Weights of a small mixture-of-experts language model, trained from scratch on English Wikipedia: 96 experts in each of 14 layers, 736M tokens.
Below are experts of layer 2 (counted from 0) of a mixture-of-experts language model. Rows are named gate (a neuron's input weights, with its number), up (a neuron's input weights, with its number), down (a neuron's output weights, with its number) and show model dimensions 0-191. Each number is 128 + 24 x the weight over its row's rms, rounded and kept within 0 to 255. Numbers have three digits each.
Before each expert's rows: "comes before" lists some tokens at least twice as common just after its tokens as in all text; "comes after" lists some tokens at least twice as common just before its tokens as in all text. This comes from a sample of Wikipedia text that the model never trained on. Tokens count by the router's weight.

# expert 78
comes before: "- ", ": ", "= ", "″", " ", "/ "
comes after: "- ", "\n", ")", "=", "′", ": "
gate0:121091126127116109125162122148134106138170143109154121140104129106119082095149111118111093129132178142128096146168135145117106102154155161101127138135144105165134095100087163136116091122151118131129098133113151107136076110109123150116148097129085121124134119116160166178141148104141109095152160108159145121118099176126147157153137104151104169129115158085134162105149090137156089138079114161160141140107100127171165128099098099119120115098117120130120163135130127070149100081131141105101117124094119134154145091104096126109143111100104109116103119121164172108115127155108157151
up0:115110125140108111141131119141132118153189157114124128128116126135117089096146139128093086144127166137140090158149134157112100099158183152102122142113146102193151090107084140123112097126154128106130134115103156093150100118093128138097172089122100145114119089108141159173158148106158101114157132123144120120130117169131145161129143114165118158116104117106141179123147116124156088149076118144138138127114096134160156117095112125137133135095131125121104165132132119079119107110142149117125132129086137137169129093083077111104136112108091110125125117125175183088122129158141156150
down0:162104134142112142144111160116111098171126109160134141112125120153097136166143114154122131104125106110126158081104096187089124147105149111124103152109116137146122119101146136101143148142107116112164157152163120119168128109167101101104122103144158151127137123108115158129153141154180098162075087133196158106111151136168157142153122109133149169116111082113103119087148108129111106116121111094131189148148159113129173072173125137136119110137115120094139160141127095106097125131122083153138134113126170169116128151156156128137143124155119122132109109155131163144125137113096125146

# expert 3
comes before: "- ", "| ", "The ", "|---|---|---|---|", "In ", "|---|---|---|"
comes after: "|", ")", "==", ".", "===", ";"
gate0:138131158139138117083099153132085131124126128118111145153091124117138129120121113111148110136130137144169112157133127112137130099112114097158126144129164113138123111140127139130165135147089169146148170124140144155130164128128105102131082145131147136112102087099143147124142123161120162145163105157114112121107098155082108124183127112029110103114129110111127140131127106094157169167093184126169098111135115142079121127116120121121157119096166106135082136151091159147102136108106171122116103113142164104153131081076152132101175094131122150129143107160113107130114150117132099144
up0:116137159140124135094100154130086131117134122129131126147085133110140117124120113112130099141116178137154112169158124131144103121104100108145108116144143105119148109132131142128143139150090164153147168134121136148131162130127127102116104140122148125107126133100136156118125128153091157133153100149111107144120081140077125123180139120027127106117109093107151121135133099096157154135098200104177114121159115142070137142104109095105134126101166101126101130166097157142109135076128164127117115113146152137152136081086133137099186114123112129121153099152145110132103139120124078150
down0:091111087098107162155132090113126121113101116151136123115111118196125147124134076122117181104141121098126126113155112143107127139115129156104140124117135134109159123143150093142119107126125116077149125114146159116142109136171128142148102109222150207136161127146128182107143163128148151132130136115163107171154108131111124098148128111155143127100140134106116159116126117130113125103130159094117121145121105147131166114105136114159158155112172122133128147148143101137117133165075162111115154138100117089080097140167143122137136138124121130115083116144102108110123169152114083097

# expert 35
comes before: ".", "% ", "8", "0", ",", "7"
comes after: "| ", "(", ",", "–", ", ", "."
gate0:166177150137161133123128173084091146115137078158118131144121125148158157116113183137101163156127095116157124113145096154118165135085109125144157090142118122104098140117132099135176103089102151125117163122121183109108136152114155145142120116134132142105129113101121088107138167134146164143140151166135109123157135110133154149107102151067118120104103123121104173124122124101120105107151134142138106132112109164129088135140142116146134103084130160136097180121096145141127105113146113142182120173126120095164160156095102108140105143140112164130151101127154159107103124157149113162
up0:138132134119138154148128162106092132093150110178144122153088164173158144141114172119129219106139126144134109132137111156149156150102119166153158083084117138110114136161134060133164143119087098118127173117126112153147149142190121135137148133139153146103152107153134122106155163120147150111128116134138114139148097093122175120140142163096106116133109136117122137081123150130106140112184131123121092118124115132119079121091122127148108133098143155114138166118113123152112119161146150158175156132100124118168114163153129120149121127110142168127110105135134109129113119187113125135
down0:162121173131140131103119142137153128124151096107068174146118158106136168131110139178153150190144115132114126125088119112132119130160139139088124130112126138102101117119130123123105088099187112110168130167100141164173162086175176147122175111094119111099114128105110111119097134096073146136100123119143103144109131183142130145096068117134118160153148130122131105137113151082126158104152100136078126162096131159155120143136120127150131147118128121138122109162080141139127133104111132120141142135151126120104114129132122097160105126108120102091170118115137128081123130103150121142

# expert 47
comes before: " ", "0 ", "1", "0", "1 ", "2"
comes after: "\n", " ", "0 ", ") ", "1 ", "2 "
gate0:099136127147164100152117132076146208134112112122114159120140130139137094169176147101117137128081138145100088165128150154101147124156096071153085085139154116122100128124122136102156122159119126117136116081143124130148140136153103123162137140077152146082157166101106155100116127124162141169141091171176143103137152080122130133133105102125121097129124115131058147114120121127132143100117120107130141113171166102133131136134153156142168158141121134126135147185165123133131141129133113113110128083154144105150126111135127149117122119107114108136149099132126124146128108082111165143
up0:107138113157150118142137134089140213128091110143131139117153136122116102155145167112111137140076162142120095141133112172074125110174106100143100101165148126115116111120123138086174105183134124109112156100169131117145131142133110105167162122116128166094165149108098144098120143111185150178155083138157167109127146094137151131120068137124130122120109105120089130130125166111144139126115136097148121118150169118129155148143139137122149138127111158124111127156146154148133162115141118122129120100142137111146125083108151154114103128125106116121144072149148116121142127101112158186
down0:132117123143130146153131143181166139154136190123168111153100085115149141136129126130171129131155096124153167116122146133144095147109104161145117098130127123156111149156111115098135101121127174105097112118151120114127061145159140150129087098097161102165132161124131132109106065110113101137116132116121168150165154133072138116123148100116141083139152196164158165112130148155153126110114095100136158147092159120150120152151104120116172170121098128147150113159156089121116124134133169143126132143141138137108108112105093125108129114109150142133118101113153108103101117174124112140

# expert 57
comes before: "| ", "- ", ": ", "|", "of ", "= "
comes after: "| ", "- ", "\n", "″", "°", "′"
gate0:107124111125151135113152149147089115110113124108143148165117085155118117124116092084123132129122142090168124124139087125130134088114128136119161148114141120126098102141117163137143112182176161137122135131139143085146162128152149126129099106167143114105165127096121146139148131163108150099167149130120162136156133168138156129093113113121171110068097129123152126155115117114116146085117110166081108144119127123123100149125104110150128129136144111109042098158131129135118134080145152103123092122099106103164154088152132080160157107134119158138117066153134145122110134085104163126
up0:113128117114132120107134132160093110123111130094127128166118100160119111136089092076147150132128139092195129117122114138128140087110133145128141174114139116138089100144104154143133101181170167155120143119109135073116171113124147145130103104174150114109139107099118130135137156168104173100149142137154172137145125162131147121137116130103152118076090124128143121157120110110101143103103117134084107148104125138138105152150112103114138113151132118107048123133110148133125120114141161096106096143089097112160144109145122085132164103153114162137123077163120164113121145088108153122
down0:124128114115139168118117102071123123140160126122139081111125146150118136154139151135143096114115130135116123142100126140116152124154086114101145154137089121105140142122172103155138104126117115090156137151130117126136156099137107125114143124077137096114137120117139132143108124102126107124098112100130105130099149142129116110136135122139139155157134133158158093123108132171106206127167106122122192130097104103121097193128136134156112113163110139123124107080079168085116107144109099162182140173146139059091123162116122135112087108149100092125085123122113113133147106113099172155

# expert 20
comes before: "0", "5", "4", "8", "6", "3"
comes after: "| ", "(", ", ", "in ", "–", "In "
gate0:078148112176088082111102141089128146133168125157098140136141145105129127122124098150132125112126137102121122178113162075121080120151118101159142163108156149135151128128118104149129167094072136157137163136176150113096144113117151081150091135091147135159120151095177115108212139179147126151158132150136128139139138127127129127125105151123161138103121128173135090164139131135098082157138143126137115121124118122095131111129120112155144124115161160142093171096122132149087142136167149139091138097162137121138150112130133147122140141102137137106102136147122155121113110154095111144
up0:092165120160107131086083111106109143114152124150122144132154146095110091124109115118119109136105121133137132145107135067118099139145136140171158172114119143158142109140118101135130150116073135125125164131192170116100116117113143099145106142135165160175110148088203097111168152172150154139142115160115112110154145136136157117124097157090169143122106127156138098155136140129098096180126180125149114142132137116133128116123153095128128145135138179140145181098126142157111144115150185134103115117155117141155148128117126130136149137129161148115125134147137147125114091168092127142
down0:129161136115128144136168122108101128124172127119108168134088126179099109121148105085137136102122126146151079105135146139138124123103111132130106152159136116125138141129072162127089099122137131105078151165083101137144107159160153111174149121153158111112137132154152117121166151102137155110115135129098079162119096071125138103141126156123132169136109154092118120120140103146100151125112125168120155076119160144142117146129106145123121166090114127103142145151091120101157171132128156114091145103121138127133106173172141141119159090167124094176149098096125129157099147149131160130

# expert 40
comes before: " ", "The ", "\"", "0 ", "1 ", "He "
comes after: "\n", " ", "0 ", "1 ", "2 ", "3 "
gate0:145107093147113081108144114102117132159080102146123126103098142124124092104124160133074113107123153110141123136138145145109112149084099140133101190140131119084124161143078180125155114116092178070116128123142167137122125164113149140142094123147129134155115131121118110129115127136142159132124117145108151115143134142147145079098117091101104141141146134113086171147176095123148081149115140132128095122098160075127138084160137114105163130098115110132118131114104145153121126131157158126100103159137120148143126137120080127049183138105113143137125108162120122104142130121158132126
up0:139142093156114104137128125096095150147104097133139141118106134133146098105085173126100116116115148141127116169142145154116088115113115121123096161170139124106145132159090162135131117123115160061119136106129162103095140155109139124147120105152140129132127097113151092126137151098152162148125124138129179115140130146140142092116127105084082140139140134113067180152158079112167119172135120139148087120107133100126139109138136104098162157111101117132120135106116164119117152137166163099120128149124130161139135136105067105084194134111098143149130112187149113104131121118165123105
down0:143069122143087137162110105175116150070087102172120150125143138198127104125122117134103128097093094164114129115163102150131118118088123090150127172127165097126167104156096132109130158160146116112116131102167137077130155113133129129104160123129097127138160149090113140175149148154145115117114079117169109089097141116128121114124111132121151123123102091124093120153136166119139151100104156140115142129134146102139158131132108161120130148158113165154163133104160112090141098119118157122119135128128080166125134177141114116145118154162121127104101166118142128137129123123106165160

# expert 52
comes before: "of ", "to ", "in ", "as ", "for ", "than "
comes after: "the ", "a ", "The ", "was ", "and ", "is "
gate0:118107059130157136141108151154118146154100117107123129122107114126136104139098116111174159103156138173112154183144106080118167118135095099126122132129143077132129093117153091151135088131116089163149167120129164125112190131085124125154127140151136155138131145098151113114139150141131112161128157139143151120136105139124140121115144132138127144104113107143122121106098108144107113113130096162150159130165092109108095103114118114141124155115205131108136145134177164169140080112124122057121096137123093090175113142123136107096114127147144135111169126122113136096164128129126144156
up0:116106085111146127144100131179133154136078116130112114127129136132146125132114132131168126095129147173138130190119109110133151118127112099134136133117152107130143080112149106125125114145123111162133167117150129112119186123097128107183135141143120137169131138074167114108145165162122111147144145144137152145159122139125155133165120117113136136100115114119093138134086106139135139139123096156129166111175110093100120104124104114142144138132198162114137143154166167152130109142130114057104111133095084116164126118104116082114086103141149145124156116135125124073199141140140158144
down0:121126132127122140168136102141156136121156125164148163167143104157051155143120103133123132108133128131117091113104153143114126151146151127136098096086118130134169116093137126119154129107124129157135126145068176123169116126129163089129129096122155128093182138179092134144097104127137117129126095109137101169129138122082109121129117104119145141135129129108140130084160101124116135161127151161132088143061093117134124130117108104170131114152134156135120111106142101125095152097124131180170139140133155164099156106129130179170122145086118108169136115116118069143121134136108099108

# expert 74
comes before: " ", "1", "— ", "0 ", "0", "2"
comes after: "\n", " ", ") ", "0 ", "1 ", "% "
gate0:092172128118100136146112147140132146154135130145150147095115113106121099071116185100079073119096131139099146119130159144145113121076117111154093124115120128141128115127154106063173087162147147151084102131142135102137104116090159143175126122126148115129162122077136107143129130151181164146177145131127111113160108131150160152141112157086141111103123115106094148148134132142099099111115168128161148095145126118121165116113151102141119125118158163105126142113134125168115109112110104134136107126164094141097133114112163119111127099157136159145102155117155085128167153157112135122
up0:098151132131107108132125144123136154162119122174146138084131127126125108096142158124076093118083100114121134097114145128155110121066122107157101112110137164137143110126152114077180093191146128133078122137160160092136108122084189119171108110141144131106154115078125123133132123137138154136155126149120105118178079129155180141141125128100135107119122097118086167156140145110090103095142163137161097096149137108111150125106123112146124131127143137116148137096103123178111105108098101138144123151149101154119131126125155106130146108141148150134116131125118115099191141162107130126
down0:157104102141133116131119142103127137157111104091154081106123144117141080134136113179101104170120097109166133132128123130135091103119152166157120135124124175123152144090122127124120152095127145177119145165113107138107114095124137130151158095098131127117115127160125123083147106114114122104118139155125116117072138110113120138162124083133152110126075067145147135093171110118165148146104141131067119133141152070151123106124097145158153121139126138132119112141140124141117155172141100145133147145133077093096167162141163116091084121107167084087148099134120136128145138126134102158

# expert 69
comes before: ".", "–", ", ", ",", "; ", "% "
comes after: "| ", ",", ".", "201", "; ", "200"
gate0:142148117121130108114145092129084141137159127114116164124128118144144093102132152110134113078109126109135132113124120092109115138124131104145141141156124122191168137103092149086122146129093172127128138170144161112120115160137125107115107138133122138118115075093150162148141129146179130164134118111100135144158087119131124075125115117112145102143136122097116118163152131108119065132106129218129149126182133126149164128158118104129113166110156117149117164126095125105126120152166135171170119168119132172088159128066132114113150122172158128118118109137139139113136098128110131164
up0:119174125127135108107137093145094129125121081121122136116141125119163094103120119133152133107103108115131114129129116116095121133131164090128137164168126120169141119107094161114122190164130175122137137153178131104136123134178123127128102154094105109111152085113187143128136104138172129140128135108111144160140098085124168111128102101084124129128141100124114128142143145121119062113117132212130137134159144100152123131138124090130115166104130097142145149125074117091148118175147109145159135160122139161089148099078148149121134110170117111122139151116124132124149128137120099179
down0:129130120126163134124166143122140083116141111110114091132146155156139105139170088098128122109081138127135111117138124097143104146105110084100134148152158190166144163168114135155157126097105134138115117119113133160133096113121126127153157123105182121185089165128101114135145156122156107107143129138130108095126111117119130108092129100117125104140122150126106126156112094125149138112103101116134190120165160117105148143158153105180131133134098134100082199109103151109098096113139155109111125156113172168149118140132119114100147130070162148115084109136139135157127132116168144145

# expert 13
comes before: "\n", "- ", "| ", "JPL ", "The ", "In "
comes after: "|", "==", ")", " ", "===", "."
gate0:127128121137094104136142172160109175131091102073105131119146154125134150126121137095131148121126098142085142152086139132112111123158109177121123130160105129158132167150135113130130143133138135098167134124192163131130146104115165080108160101194151113102095134124115092076156106135148141115118137163140113119130136151127199114114105165148118101112108136145125161149151088102096123121110151122147145132128108082188119113126164103113147094103119115139092106160137132161121128114097137152169066142170120131102097118128124127128137115104118129118112142098131147163141151112154141125
up0:131133120131105092121116174174115162162111070114119125119108168139132166120125104103097156131130122148105164126088157147116117100182132160146123125136095111153116161140150121135120155123149117114165120117164162142137146132128163066105180093157146117101114127130136089112156108141135132130091148176138108081139120183119168118113129148158138100137116146133098172178159109099078110133124146137153147130114109107158147109136140109128159108106134113161097117162133119159111090088088134129170068137178110146108104127108118111121105129137125135124096116115154137150139127117152135135
down0:131110118167119120106113124140139109165181174127122122117119101138147153119103135087123112120158122091174115111107085121169153149110145168146124105118154148149151114109117145120160125116185129142136156168136126117135176119144136126097121093098131141124081106109125103142126140103139131083124124149124119118116147108155135086095171136135128134093112110110144039119120100079153122180107122089101110145123132148115144128121098137120117112124139143099149123137143107175097117161129136084105147111133147099133128162115113112098137147054094118131091130082076100143141150119115145115

# expert 16
comes before: "- ", "| ", "\n", "\n\n", "The ", "|---|---|---|---|"
comes after: "|", ")", "==", " ", "===", "."
gate0:105159128148079125099128152109122153143156092136112128159140159149128145127129153102082138154124122105105133118140118130070141124148122105191109154128075120105129119178124155061133127146119153096119139144155126132128108111119139141099122125166157127143127129134154135129136125112125143138105133164116136116161143113136183097137148100106134121089080101106132146135139080111150093134132112091127105090140165077104151086106184130084147121105140130175109132156140112136094140135149129124155087157094130159141126145124147094090188139147079166136116125128130097138119118118145132167
up0:115147150161085150104110130091102146150118111123098131144122114150134123116119130097102160149111119138118143113161099140102146121122131148192076146142108126110143129194130125102091132129145162094091147151145136153111134120101129109125115158131154111143139120104121126150145142089144114149110174148117142141165107155130157144107129114109137119099096114127114126150150080116142094114110084109134129105154168095129139073118171118084169125128128150158086121158116131137107160142131144121152098157085119177161138170110144120080181136143081156121115111104129106159090100096147141169
down0:110158130100112139134149133112133090116154129122120142114130085159126128113116112159140138134149123073115122146149111106162080108103123129101125172123160124140143116100157129145112088122120137122132098143166117145146161166104172162140116170113140115111097146141152139148094137093131152095143124100158123116164117097098122125144148114155134172149172146185084162128121101152103124109154115104160120124114146168098136107147131140158080149103114120116183119158089086167147116078124096119149188143120128115087162100114122121120139180077143130145115141147114117116154096102113131145

# expert 60
comes before: "==", "== ", "\n\n", "The ", "===", "= "
comes after: ".", "\n\n", ". ", "=", "==", ", "
gate0:151171148164097138123117119087144135149118117125123122131131098096145136090086110143104089097131157150174117116146095134141063115133135149147147116133120076186095166136138156120095153137127132138142107133141114130107109121103097104162138111121097109158156142139117134146133166131178138136134111107131124088198104145133143119109160148082158161064124108108128189138133125138138135124105099150163119129109161085155127087128108109109143126157143112134122098141136133128117117123145141118145081180136154122097114121115103121171181106152152084131162143119127086134137141130122135145
up0:133164132157089110142142128104146145151139107134112103123108099090115151092096108141072075122140148134162129120147096143145084138136129141160142116142150087172104145151124160115090171126107156128133103137128130152112119100086100116173138106108096119174169138153123121136118179132132104141116125102113148078195120151149116111111157123084174154086134101105109186128119107133148127112120117163159108141091181094159127089115121107120129121137124098130126121127142164133092122120153129118140094157160159141108120125116087124140180106160130082135137106126114120112137135118135132133
down0:114136137111160125181110170135106176159158192143126158112132131203112144111139080107133099092145119125118146122083094125104133147116127153100132084162093133160119125116156122111171168168103148138152132106121136099120166132110137130122109164106105166132107151141145133094141100141126090134118126154154072118147098105139106103138134116148139103148115113130140140138125081110156141099154122121123110136180164141117146160130113118159123117094138088134188137129099136125153103159125097144147141126159124097144119150139088108103109142102124117114114107156109090127135163129140141186

# expert 72
comes before: "–", ".", "s ", ", ", ",", "; "
comes after: "| ", "201", "200", "; ", "202", "–"
gate0:135129059186107120142149117141134147072105152177130117150143110067142117081130128099149151133138102143123147115088161092144148108130132111175162143129113163114099123144149151142132139136136136148143138147127115110117145164133151107095112105137145178143131100101134095110136121156142116159145119130130181115125084090124104101140131149127150081105126099103109152128108153142122104184137118156137137108132132154174102127123097110139162112141124104158112119132153155152097123118119101158087107138110138129095131118094116142132167119116153138113171156117159149162094062107141132083
up0:115150059184152118144123111143127162106096173161127117128140111091144120075132137103150157150141095166147154109126174092152147110146152098177162152119101170140092163151143142122114127135144130126131145138129137102124104160127155114111113117137140183136111083119128113104121106141117132135126130128160169122143084113099110084122103177108132074142124089103099152107127135141133128166143110151120152132147132162165103122103096091105180117140121111157108120116151165163087115139125125146117121120128128126116123110141127131123151106115145119092168148112134137158111071127171113089
down0:124102097132072148134099087120130134150137118145112110175108162196092137127124111100145083084132158134137121168128118109096142157121141111119103144123157125115173116115134124137082124123110116127120104126137142121130140126075142119136101126143123147103142134155099138103090136135128152136107147147121070112154154134092150111121143067109110154158131122139077109122169106126112144138116176171131146093143129118142167163174125133107145140141156123100145177095131113100126114119119122110155108153103158114122104147127098093105157175166151112101142094127072126108115087163155130116

# expert 85
comes before: "| ", "|", "and ", "(", "of ", "in "
comes after: "'", "| ", "’", "ul", "p", "ok"
gate0:138087132147134123062094174112116133146116123129119158131125104104160145096108157107145144149103116133148156133150097154149115105146096091160143134139116149144145131107101131142104117116135139140105140100178148141083137138128101119101112152128164121127084100106162069106177170097134138131119112177150129120165089125158158156131122187100098118131095123145121123173156100120132105130126147141140089107154149141152101122138152113104196116104143113163113142125139114164142172152116151170130090138156116123172118149094126088111119110143106119146144144118175143121095118141155124132
up0:147101125152145121118126179120130125139109112168116149111162079131128137098149153129122139162098132148172142133151143172143092117113113066160157179144092148123154154111129116117108119143133139133107153122117168133070134152099131113097136130093143138139130095133147085084171208128136145128128119152158150138149109146121144124142135164099124083110089120171074168153143088105100115134129163110170121105158146132150120114136134104115160120123093106156125129116105104164119140138130151142102102136123115158152148140100125070126143101138097148149159088123135138140114134139159112114
down0:078156075132135115158104118101108143170114128121118114171123141159132159098115119158120104110116149144118119140147105146131159120140150151118128119110141165140110139114137114131143116114120104117141138107082148098120107167135105119129136123155109082136112152149078138104096124154149120112158192125149113131109150113165114096165081112132100181147131107150135167155123138139128117136130132097093159092137111114114178134104104123149170142147148123136158110134077106047139133109118105088112150114108116146110085150133130148096106135132168086120172131134078096130156094163129157134

# expert 81
comes before: "==", "\n\n", "\n", "== ", "= ", "The "
comes after: ".", "\n\n", "=", "==", ")", "|"
gate0:066133100128136115140093147140136182130129123118092132088153114119134135123128130128119116134130141122187153142106170137139091152122106123155141139140162144099178122077121129065124129174119144137127151150164106115129108152110084108102103144103153124138130141070125142178141130159132130125157120143140130172107116118106127148156119136098115136106113116132142153168120126114113132090118222111153086073144105094183132116084133117129152153095121155167131092142137172126094131153144140133114135094161122113126115134120089132135126111158136137128120113119156120100138169130158131123
up0:094110100115128109153123145156129142115127123108124157120145136121159128126141106106136098161152139141164149139143154114156084155098103140153170122159146118134119139089142118097100121132148125143139152160157096141141121155141080110140126116095151135158127145090155162186133114167130131122102113125149132166115117139103113145159098153092102146133151093125150114180123104137108131090109165084156078093153097098165116104091127128107160144100134173167139099122126196123105156147120149128090131079173134098101092133132089150108105134176110134122112146099146122125151136109158115142
down0:104149107136156120127125134101097140136118118114135143150117171164167134158111119122125124116112177112152129061126137143113180098126145149123077146151110124084122118146143146159107175140112105126145141087154175154145097137149122141106097139123112156116132097084135162105108150130126166155070138144125082139120117149105112112119120092127082128130147146122142109169189103128117140118146156110137086152138141138121115140102136128127129166087127101124162146108137092145127115090124078141135118136121153123179143163116156173118137132154153121149110097107076121157065129121134088131